From a checkpoint of a small mixture-of-experts model trained on Wikipedia: 104M parameters.
Below are experts of layer 5 (counted from 0) of a mixture-of-experts language model. Rows are named up (a neuron's input weights, with its number) and show model dimensions 128-255. Each number is 50 + 12 x the weight over its row's rms, rounded and kept within 0 to 99.
Before each expert's rows: a language model's description of what the expert responds to. This comes from a sample of Wikipedia text that the model never trained on.

# expert 4
Common nouns after his, the, a, their, naming people, kin or institutions in biographies, such as children, family, team, school, him.
up0:66 52 70 52 57 47 67 50 40 55 50 62 64 14 65 55 42 44 60 45 70 54 49 66 49 50 56 44 62 65 52 37 52 42 59 38 59 55 42 43 53 32 64 50 48 37 24 50 48 55 51 45 52 60 35 39 64 46 54 40 59 37 46 64 41 30 38 58 50 68 49 38 36 50 60 32 74 58 52 48 38 62 18 71 42 62 39 09 51 38 36 30 38 39 75 72 63 60 39 42 39 50 57 50 51 40 82 48 42 67 62 67 45 47 71 44 50 57 65 39 66 44 56 59 63 19 35 46
up1:56 42 54 66 69 39 70 39 44 45 39 52 53 56 58 36 42 50 54 55 55 46 53 42 68 46 28 54 59 49 42 69 62 40 50 53 49 50 47 56 42 62 76 58 38 73 51 40 56 49 52 66 56 62 52 68 27 60 49 37 68 53 65 36 30 50 65 36 19 38 32 43 42 46 19 57 25 43 59 55 49 23 46 44 40 59 67 55 58 53 73 45 45 33 50 39 64 40 58 53 55 43 61 44 42 51 74 19 39 59 64 33 76 60 44 36 38 48 46 45 31 26 31 52 58 45 38 53
up2:59 64 67 60 59 38 39 44 30 60 57 40 43 44 57 56 45 62 59 57 59 51 62 35 47 48 51 73 71 50 49 41 60 32 45 29 66 55 42 54 37 49 57 38 41 58 50 45 35 32 43 56 32 66 36 47 64 47 60 35 44 55 38 59 45 70 68 45 54 60 47 58 85 64 55 32 53 50 52 63 46 40 34 59 58 66 52 36 35 55 48 69 52 19 48 62 38 42 56 48 51 41 58 43 48 58 74 44 50 42 46 58 58 29 41 63 32 51 52 50 60 49 54 50 42 45 40 59

# expert 45
Prepositions and infinitive to after verbs and nouns in narrative prose, such as forces them to, willing to, into, against, by.
up0:62 44 66 34 63 50 53 46 52 45 48 55 29 40 69 58 45 57 64 67 70 43 46 60 46 45 51 52 39 63 37 32 63 41 46 39 46 59 51 87 39 48 36 38 51 59 45 65 40 53 32 51 52 45 54 47 53 63 50 44 38 50 56 40 46 52 47 55 40 39 35 59 30 71 61 58 37 57 47 41 62 45 59 49 46 54 43 27 66 29 48 37 39 36 64 55 62 35 30 44 31 44 61 34 57 56 51 37 41 29 44 69 43 53 68 35 45 45 56 33 33 54 60 72 40 37 47 34
up1:62 40 51 43 52 51 44 44 61 35 62 57 43 51 31 49 48 48 26 68 43 47 60 62 49 69 78 57 56 38 48 33 47 38 61 46 53 47 52 41 42 41 43 47 33 51 34 45 45 54 67 40 73 67 69 52 59 62 65 47 46 52 44 40 52 57 58 59 31 51 62 64 29 33 42 56 46 45 55 55 65 51 47 80 39 71 36 30 66 18 63 37 49 42 48 49 63 62 53 54 61 48 64 45 59 43 35 27 48 34 52 54 20 57 59 64 28 40 48 55 60 48 47 94 24 43 36 56
up2:47 50 46 66 65 43 59 57 53 37 55 51 68 52 31 34 52 59 58 46 51 57 66 55 50 58 43 70 48 33 41 35 32 53 49 57 36 51 51 26 71 55 56 46 50 39 41 65 68 54 46 53 56 52 52 76 36 29 58 57 43 52 42 42 39 59 60 49 28 38 76 59 39 62 49 45 57 31 65 45 70 51 63 58 22 43 67 45 47 41 59 39 61 57 75 67 37 36 64 49 59 53 40 53 43 53 41 64 66 52 47 47 35 47 44 56 41 55 45 46 60 45 43 42 49 55 60 38

# expert 12
Head nouns naming organizations, media or fields, such as newspaper, band, government, film, football, military, and endings -ation, -ism.
up2:59 66 34 50 54 43 47 58 64 38 53 57 64 61 60 46 52 49 31 52 37 55 52 50 47 46 42 52 41 42 48 51 63 37 57 44 52 46 48 54 44 62 41 67 28 44 65 60 34 59 61 59 64 45 26 52 36 44 41 50 41 49 43 39 51 70 62 33 42 53 36 65 30 50 56 53 32 44 61 60 47 55 44 46 78 55 38 60 61 59 52 43 51 64 40 48 35 52 52 68 31 29 62 47 56 40 58 47 38 49 55 48 36 61 50 59 53 51 71 54 45 54 68 49 63 68 31 45
up3:54 56 58 40 53 44 64 41 46 41 51 55 62 24 61 60 44 56 42 38 62 49 56 47 45 43 54 82 45 67 44 37 41 66 40 51 55 57 67 49 62 58 67 50 53 66 52 66 34 38 45 36 40 48 65 47 58 41 51 50 56 25 52 53 49 67 55 18 57 54 74 39 46 49 57 57 63 24 61 50 67 38 34 55 43 55 57 54 45 20 39 45 60 49 66 57 67 54 33 54 50 56 54 61 23 48 38 53 61 38 51 63 43 51 51 57 62 65 45 49 38 44 71 42 43 52 15 38
up4:63 69 65 29 26 54 55 50 41 47 62 77 27 52 50 67 55 45 48 20 80 45 58 43 33 64 60 51 67 49 62 53 60 55 47 47 51 60 47 40 69 37 52 48 64 70 58 44 54 43 63 58 59 58 57 56 38 38 50 49 43 57 29 35 57 43 48 49 62 45 47 43 52 43 56 61 49 58 49 40 64 64 26 57 47 32 42 50 52 34 66 68 59 50 45 68 65 66 36 63 30 69 58 54 47 45 42 48 60 52 34 36 32 63 53 41 36 58 42 61 48 47 45 50 58 48 38 37

# expert 59
Short opening letters or syllables of proper names and words after a capital, such as Am(trak), M(ansfield), F(aso), K(oms)omolets.
up0:66 55 57 56 49 34 70 43 60 48 69 56 65 52 45 77 71 37 37 47 44 56 37 50 42 59 35 33 69 59 30 29 42 28 47 43 40 47 44 45 58 56 44 66 58 49 38 40 70 38 66 57 41 41 61 48 50 73 42 48 47 55 55 40 66 42 35 69 43 67 26 58 71 57 45 47 56 40 44 55 57 51 48 62 56 29 41 52 69 69 41 49 66 49 56 67 61 49 48 74 38 49 23 47 30 27 42 45 39 42 35 33 38 48 77 46 53 44 64 46 77 42 36 76 53 64 66 25
up1:57 57 26 35 39 47 63 29 32 62 50 48 44 74 30 36 44 48 59 45 53 47 55 50 64 51 44 61 54 60 47 70 35 46 46 49 47 33 43 55 46 16 74 39 35 31 76 49 34 41 51 60 70 47 56 38 62 64 46 50 38 48 46 37 43 43 58 43 78 42 42 70 39 45 47 45 56 31 41 47 46 52 12 51 42 68 60 70 50 34 34 39 59 47 58 43 51 40 33 51 43 55 71 49 70 57 61 39 58 63 40 55 41 50 59 31 63 73 59 64 63 54 44 32 58 44 51 64
up2:50 44 34 41 51 40 42 59 66 52 25 71 69 41 36 30 27 52 41 46 51 55 76 43 51 31 38 57 57 81 57 34 70 55 80 65 55 68 40 60 33 63 72 54 24 33 61 54 54 31 53 69 48 58 48 42 43 43 47 39 59 62 56 39 65 41 65 49 58 50 55 62 52 49 35 47 78 62 35 40 66 43 29 42 34 56 46 51 42 42 55 54 67 48 49 41 53 56 73 48 28 50 52 53 62 44 57 33 31 44 54 53 71 39 76 45 42 47 46 34 38 43 46 85 30 50 47 38

# expert 25
Adverbs and comparison words such as too, most, more, so, well, best, and word pieces completing common adjectives or adverbs.
up0:59 51 57 52 62 55 58 58 57 60 30 44 46 58 53 56 29 65 33 41 48 50 50 63 59 58 72 52 49 35 31 50 46 47 43 63 60 59 48 44 69 51 38 74 65 64 39 74 59 40 67 36 44 39 38 57 64 62 57 51 53 33 59 51 34 36 47 62 36 46 74 75 73 46 51 36 65 36 58 59 38 58 50 45 64 44 55 54 70 52 63 61 40 54 53 64 55 34 49 38 58 44 42 61 54 40 69 57 64 50 53 41 60 69 54 55 49 41 40 48 71 51 37 60 68 52 51 37
up1:41 39 58 32 60 43 51 41 40 45 35 45 52 42 39 37 34 58 65 31 64 51 34 59 48 58 55 39 46 42 51 60 37 64 65 51 65 40 72 51 48 35 32 62 31 45 37 46 61 56 30 27 73 66 37 42 47 41 42 57 41 37 57 42 55 46 58 51 70 32 36 38 37 81 46 56 73 38 57 31 64 66 69 58 57 60 35 31 64 54 63 59 45 70 42 62 45 43 52 43 68 66 44 67 60 39 64 42 57 64 37 61 72 46 49 38 54 48 28 32 49 56 31 67 74 56 74 56
up2:45 68 73 50 47 53 32 47 59 47 42 64 81 53 29 34 58 37 60 60 68 41 46 44 51 71 41 19 55 57 42 68 44 43 58 53 57 53 54 50 42 47 55 58 44 51 24 68 48 50 40 33 69 74 33 47 66 30 55 57 59 40 68 54 44 63 32 25 62 50 55 53 52 52 53 66 51 51 48 52 65 77 44 52 53 46 30 54 71 36 41 72 66 42 61 49 55 44 71 57 68 57 50 70 49 56 38 53 46 65 52 72 46 47 50 53 49 56 72 50 33 36 55 41 57 56 61 51

# expert 7
Words inside names of universities, awards, festivals and societies, plus the words leading into them: University, Award, at, Academy.
up2:67 66 55 50 55 37 35 46 34 52 45 53 41 38 43 59 50 44 55 59 32 54 49 74 42 56 66 48 47 39 34 50 39 50 62 54 51 45 62 47 61 46 41 73 56 63 64 61 65 37 51 58 43 72 51 77 68 48 35 35 39 65 53 76 53 67 47 46 46 55 52 65 31 37 45 54 70 68 50 64 51 25 61 32 79 61 65 47 46 61 39 26 59 43 60 55 51 53 66 64 31 65 36 37 31 56 65 39 48 60 47 44 55 59 72 27 71 52 72 48 58 54 60 47 57 49 60 58
up3:53 55 52 64 64 54 53 39 67 55 33 47 50 45 59 54 50 42 37 58 46 54 30 33 48 52 30 69 53 32 39 29 37 50 28 33 57 60 44 40 39 48 51 37 65 50 50 28 42 47 51 47 44 63 38 31 50 51 63 51 38 59 72 37 64 46 42 28 54 49 53 37 28 29 46 62 68 44 28 53 58 42 61 76 68 50 36 71 53 67 55 56 47 29 53 46 47 37 63 50 22 48 56 37 61 45 35 66 73 40 42 54 44 59 48 65 52 42 29 55 41 46 61 33 47 58 32 50
up4:74 41 77 68 39 50 45 42 39 45 58 90 73 49 28 65 34 72 46 64 55 51 42 58 64 44 36 35 49 44 33 43 25 50 52 58 55 54 57 66 58 45 49 65 38 58 60 51 49 44 36 51 59 52 72 68 48 39 41 42 72 50 60 47 59 37 59 58 63 47 59 36 52 32 38 45 75 23 74 54 65 59 48 62 49 38 63 29 48 60 35 66 76 55 47 48 34 50 42 58 48 53 31 56 48 26 42 49 36 56 66 58 58 59 64 33 61 46 39 43 65 54 46 51 38 53 48 66

# expert 41
Prepositions and function words following a verb in biographical prose, such as plays for, lives in, came from, during.
up0:46 51 49 53 48 35 48 65 38 35 66 17 75 47 51 74 65 39 51 51 66 61 49 56 46 41 78 54 57 26 31 49 50 62 49 63 43 70 62 54 47 45 55 33 44 42 31 45 51 55 45 63 52 77 54 68 73 43 38 57 46 56 52 45 47 57 46 53 34 64 35 29 46 64 47 67 65 49 67 43 31 67 32 59 46 57 57 44 45 59 50 43 60 37 40 43 45 58 43 52 44 51 69 46 42 68 47 65 62 37 65 56 42 60 64 65 68 50 67 49 34 69 35 51 44 48 51 38
up1:50 72 66 52 45 36 53 63 57 35 62 32 46 46 52 71 54 56 52 55 68 63 71 33 44 45 48 68 49 48 31 63 48 53 44 33 66 31 69 45 55 76 54 64 72 58 41 70 52 50 39 32 43 57 55 59 43 47 39 67 72 56 61 60 58 35 54 59 48 64 62 59 51 55 59 60 53 71 46 52 39 69 62 49 48 53 57 72 58 36 71 44 48 46 40 37 56 58 40 44 58 44 74 52 61 55 62 43 79 70 66 42 58 43 36 71 59 37 47 38 44 49 50 59 63 59 70 46
up2:49 51 50 21 55 40 41 44 56 33 38 49 55 55 79 69 35 49 47 52 55 48 58 40 67 63 22 58 59 61 34 59 66 67 53 69 46 46 29 66 26 45 58 22 48 63 55 60 59 32 39 48 55 54 47 44 63 45 46 45 50 44 42 56 44 73 55 52 43 49 54 43 63 38 54 50 90 59 42 52 50 52 45 54 62 60 54 47 60 54 60 55 30 48 59 71 38 57 22 28 23 62 48 50 46 49 39 41 58 43 51 45 66 36 41 41 44 41 36 37 56 72 52 43 48 59 60 64

# expert 44
Opening pieces of common English words split into prefix stems, such as dep-endent, comp-ounds, int-ake, trans, pre.
up2:37 69 37 55 32 41 34 60 46 47 48 55 64 44 37 48 48 23 44 56 29 66 49 63 42 42 50 37 34 51 32 32 32 45 44 37 49 60 36 62 20 50 54 58 45 51 50 39 39 37 49 60 49 52 53 56 53 76 54 38 36 68 55 46 52 64 45 35 45 67 57 59 28 32 44 57 52 64 40 62 42 35 38 49 33 41 31 55 67 47 55 61 32 57 53 32 37 30 55 40 54 56 70 66 61 31 37 64 53 60 33 44 31 39 63 55 36 46 65 31 46 77 43 56 57 54 33 44
up3:58 33 57 42 45 52 35 61 37 56 59 61 64 39 41 36 64 55 48 52 57 45 38 14 64 55 62 57 49 60 39 19 37 32 58 65 50 46 38 55 48 40 54 76 52 66 36 49 49 74 42 55 36 42 44 48 56 40 64 46 39 62 65 41 53 65 53 44 44 46 47 38 55 48 40 39 64 62 48 66 14 44 46 52 46 40 52 55 35 48 50 69 48 55 30 54 49 69 60 54 46 35 52 59 47 69 67 49 56 78 05 58 54 51 55 49 29 45 51 44 60 38 53 36 36 59 50 47
up4:46 56 49 76 64 45 62 59 57 67 35 34 40 68 59 51 51 65 48 39 55 41 38 43 57 35 71 45 47 50 53 62 70 43 22 44 45 51 56 40 64 54 49 60 68 41 83 48 46 32 40 49 67 48 40 38 58 56 60 47 39 38 53 42 58 61 54 41 52 73 39 47 41 35 50 67 56 43 46 51 67 60 49 63 33 15 61 43 56 46 56 42 61 45 42 25 62 50 39 71 45 62 84 54 42 35 39 48 57 46 40 30 69 50 44 63 41 36 56 65 54 48 54 60 54 52 45 54

# expert 9
Linking words inside proper names and titled entities, mostly of, the, de, von, des, as in Ministry of Defence, Duchy of.
up0:58 53 51 38 71 46 47 42 51 48 38 58 56 42 47 56 49 80 47 24 52 35 60 44 46 56 75 53 20 54 41 69 57 65 66 69 40 40 67 27 50 67 64 57 31 63 45 67 47 42 53 67 62 54 72 32 26 43 52 43 33 36 43 45 57 42 50 39 41 31 72 42 36 62 49 40 49 43 39 40 37 69 43 49 65 69 54 48 52 54 66 43 50 45 52 57 53 46 47 32 51 48 52 53 54 50 70 46 46 62 31 73 49 62 50 50 47 69 34 51 57 38 41 51 60 50 39 36
up1:55 29 44 51 47 40 56 53 31 72 48 66 58 59 35 51 62 57 65 36 40 74 34 56 40 53 49 46 45 50 43 55 39 58 52 35 28 29 60 45 53 66 37 37 21 49 47 60 58 29 66 36 41 43 42 29 35 59 56 32 40 14 74 37 69 52 72 34 43 40 80 47 42 46 32 52 39 19 52 40 60 58 47 54 61 28 42 47 67 40 61 50 59 70 57 43 28 34 51 56 52 49 57 51 45 40 56 49 66 52 38 51 52 51 56 60 69 51 62 36 52 70 51 50 57 50 60 48
up2:67 20 41 40 52 47 61 45 44 46 63 64 43 70 53 51 45 32 76 54 58 70 38 57 55 51 38 36 71 62 44 48 56 54 47 60 31 61 42 51 79 59 49 64 54 58 10 55 80 52 52 41 62 47 56 49 58 36 55 57 65 42 51 48 46 63 74 61 46 54 53 63 48 50 50 77 62 43 33 52 37 36 42 54 66 43 25 59 52 34 50 60 50 48 31 36 36 57 43 42 56 44 28 61 63 58 55 56 45 63 55 55 26 40 47 62 33 59 45 37 55 56 33 38 69 38 43 48

# expert 6
Nouns ending a phrase about time or place, like war, century, period, death, season, Road, Street, plus plural -s and However.
up0:71 43 44 78 42 44 36 41 33 49 48 34 48 43 36 48 43 45 53 36 47 50 53 57 47 56 31 35 64 40 51 56 38 29 43 47 50 43 62 47 53 56 35 60 50 59 32 38 33 53 46 62 58 49 37 64 50 52 38 44 68 44 59 32 50 63 50 52 80 44 40 27 50 48 39 49 62 41 21 72 19 55 48 60 50 39 65 48 57 46 49 63 47 66 54 39 51 55 40 39 45 70 51 44 56 54 47 20 62 65 36 45 51 44 40 41 49 45 50 51 42 32 54 57 45 61 45 38
up1:33 55 48 56 36 44 54 49 49 55 55 39 56 46 60 55 18 59 61 38 64 48 38 50 32 32 55 60 53 39 61 42 55 61 36 40 60 52 63 55 46 60 48 47 52 53 17 45 42 53 26 37 55 38 73 52 36 46 42 34 60 54 48 54 41 59 32 41 66 42 81 38 43 57 55 78 63 71 57 58 40 41 38 63 24 60 38 31 64 41 47 48 64 58 38 55 52 36 39 55 57 35 47 65 43 37 46 74 53 63 35 49 49 58 50 42 32 28 38 45 55 29 71 59 49 40 72 61
up2:55 47 45 48 52 44 56 44 44 35 60 52 53 30 42 70 45 36 64 62 61 62 67 74 41 48 50 42 64 65 33 36 40 67 31 58 55 40 55 37 40 45 37 51 54 54 49 69 40 75 55 80 61 45 55 75 36 50 33 73 16 47 55 10 60 56 26 43 53 70 25 23 35 61 42 51 65 68 68 41 55 57 46 70 56 43 50 41 49 40 31 41 71 29 39 52 54 33 30 54 56 43 55 41 45 50 51 57 44 60 52 31 54 62 57 45 60 61 55 41 55 56 49 55 37 38 35 51

# expert 3
First words and pieces inside titles of albums, songs, films and shows, such as New, Love, Black, Red, plus subtitle colons.
up0:77 50 62 53 73 37 69 56 51 55 49 27 52 53 42 31 46 37 52 55 38 56 27 51 58 73 64 78 35 62 58 57 57 66 42 46 53 54 50 58 43 63 67 73 33 50 58 42 20 53 47 58 47 60 48 45 51 40 62 40 58 47 28 43 54 45 58 44 50 22 61 43 56 48 40 60 54 40 48 59 43 57 43 54 40 64 54 50 52 47 47 53 61 64 55 27 41 48 33 55 53 61 28 50 69 50 43 54 46 58 64 63 42 65 68 40 46 61 56 38 45 62 49 68 54 59 59 61
up1:29 71 58 60 60 45 54 37 52 65 68 56 49 38 45 77 58 53 58 53 53 43 59 39 43 37 59 72 43 55 71 37 31 66 56 49 55 80 35 23 67 57 62 47 41 43 55 50 66 42 36 61 52 59 75 61 57 52 45 58 44 62 34 40 64 76 55 54 68 38 59 47 45 53 53 55 39 54 54 45 48 49 34 69 61 44 45 62 58 63 45 63 38 39 66 61 31 60 48 51 72 67 54 41 52 42 55 58 27 49 45 49 30 41 60 62 43 84 59 48 39 53 38 58 59 57 57 59
up2:50 32 40 42 49 47 67 41 46 74 34 56 49 69 43 48 67 39 45 54 67 58 34 36 56 78 44 42 54 55 59 27 60 38 63 61 23 44 53 54 38 42 49 55 36 77 58 34 51 60 44 37 51 53 35 43 49 62 55 39 54 43 23 42 52 45 33 59 42 45 51 43 32 60 66 56 50 34 38 37 44 13 57 48 56 69 34 48 43 34 78 64 60 75 33 65 30 46 56 49 50 30 34 51 60 51 60 55 52 58 45 58 26 58 59 51 45 53 43 37 38 42 30 35 51 63 55 61

# expert 29
Word beginnings in government, economy and society prose, such as dec, acc, social, political, population, corpor(ation), housing.
up0:53 49 51 72 53 33 51 44 57 59 43 58 41 54 64 59 36 46 34 45 40 66 49 54 42 39 45 48 44 46 38 31 67 41 59 49 42 62 39 50 43 36 38 41 71 30 74 47 56 36 51 61 63 38 39 60 28 53 50 64 61 62 50 29 57 26 43 62 37 41 48 56 48 67 46 01 43 31 64 60 51 51 64 55 47 62 56 61 50 20 51 62 42 39 54 44 47 49 43 40 32 32 50 60 45 78 34 44 58 86 51 45 51 75 62 46 45 40 69 53 47 37 24 36 31 52 64 68
up1:39 66 33 60 39 49 59 51 41 62 34 56 59 62 57 45 48 63 45 68 46 47 46 89 65 38 45 70 56 52 60 42 55 64 53 25 50 51 62 30 55 60 64 24 49 26 34 71 44 46 61 48 41 41 41 51 60 58 56 40 41 48 69 79 51 71 62 55 32 38 57 45 50 52 50 56 51 46 52 36 44 40 72 44 50 53 39 55 46 39 59 47 49 24 67 41 44 39 61 60 38 48 62 60 53 49 44 54 67 51 58 52 52 32 51 57 62 61 39 43 70 46 56 54 47 49 31 52
up2:52 51 56 27 44 44 30 47 34 43 55 57 59 53 75 48 49 51 58 71 37 52 45 37 44 42 69 28 65 61 35 45 60 50 56 41 46 62 46 36 30 45 52 77 50 48 45 50 47 48 74 48 45 51 54 49 44 49 52 64 43 57 60 72 53 57 26 30 31 32 63 53 36 37 34 38 63 53 60 47 56 65 53 42 37 62 49 46 39 49 66 67 56 56 77 39 55 31 55 29 34 58 45 43 67 53 62 70 66 58 54 50 57 55 38 46 48 56 63 28 69 29 44 35 68 68 63 50

# expert 50
Opening pieces of South Asian or Spanish names, list-item dashes at line start, and short words, e.g. Gar-hwal, Nar, Mir-anda, a.
up0:58 45 55 58 59 55 48 37 50 50 41 46 45 68 42 45 55 63 47 32 57 49 53 51 68 42 70 45 13 48 51 58 54 42 51 43 61 54 60 56 36 56 34 54 47 56 28 40 55 58 53 60 51 40 35 50 34 67 44 40 62 64 39 58 74 13 37 58 43 65 56 72 39 28 60 35 55 58 45 52 61 50 47 51 27 61 53 29 57 43 46 44 44 33 44 18 26 45 51 54 55 35 47 47 13 28 39 69 53 48 26 59 65 50 59 43 53 46 54 33 28 64 55 40 68 60 43 58
up1:59 44 38 46 31 46 45 47 31 54 37 57 49 62 58 41 46 42 57 48 50 52 65 70 51 33 61 26 55 54 37 65 48 68 56 51 51 47 42 59 54 48 64 53 57 65 50 53 62 43 53 69 57 61 32 45 46 55 42 41 37 66 40 29 34 50 33 40 68 70 39 80 34 60 37 26 68 43 40 30 42 38 42 46 45 51 45 55 38 52 48 30 57 57 43 21 42 50 41 68 31 51 54 27 40 61 49 58 37 60 47 38 49 42 67 54 49 52 51 32 38 39 39 67 44 39 23 63
up2:58 61 45 39 61 55 24 66 45 63 50 47 64 62 53 64 44 50 71 70 75 66 62 45 40 50 35 47 56 36 24 46 63 56 55 47 29 64 40 69 61 64 41 56 26 32 64 30 69 36 68 49 49 58 55 41 48 53 35 41 50 56 39 35 39 23 54 18 49 68 48 50 40 39 56 50 61 48 57 48 48 21 55 61 54 44 44 53 38 67 43 45 52 61 47 44 51 75 58 49 50 57 60 37 56 37 61 40 41 35 50 70 32 62 72 38 45 55 61 19 73 37 37 50 37 69 56 52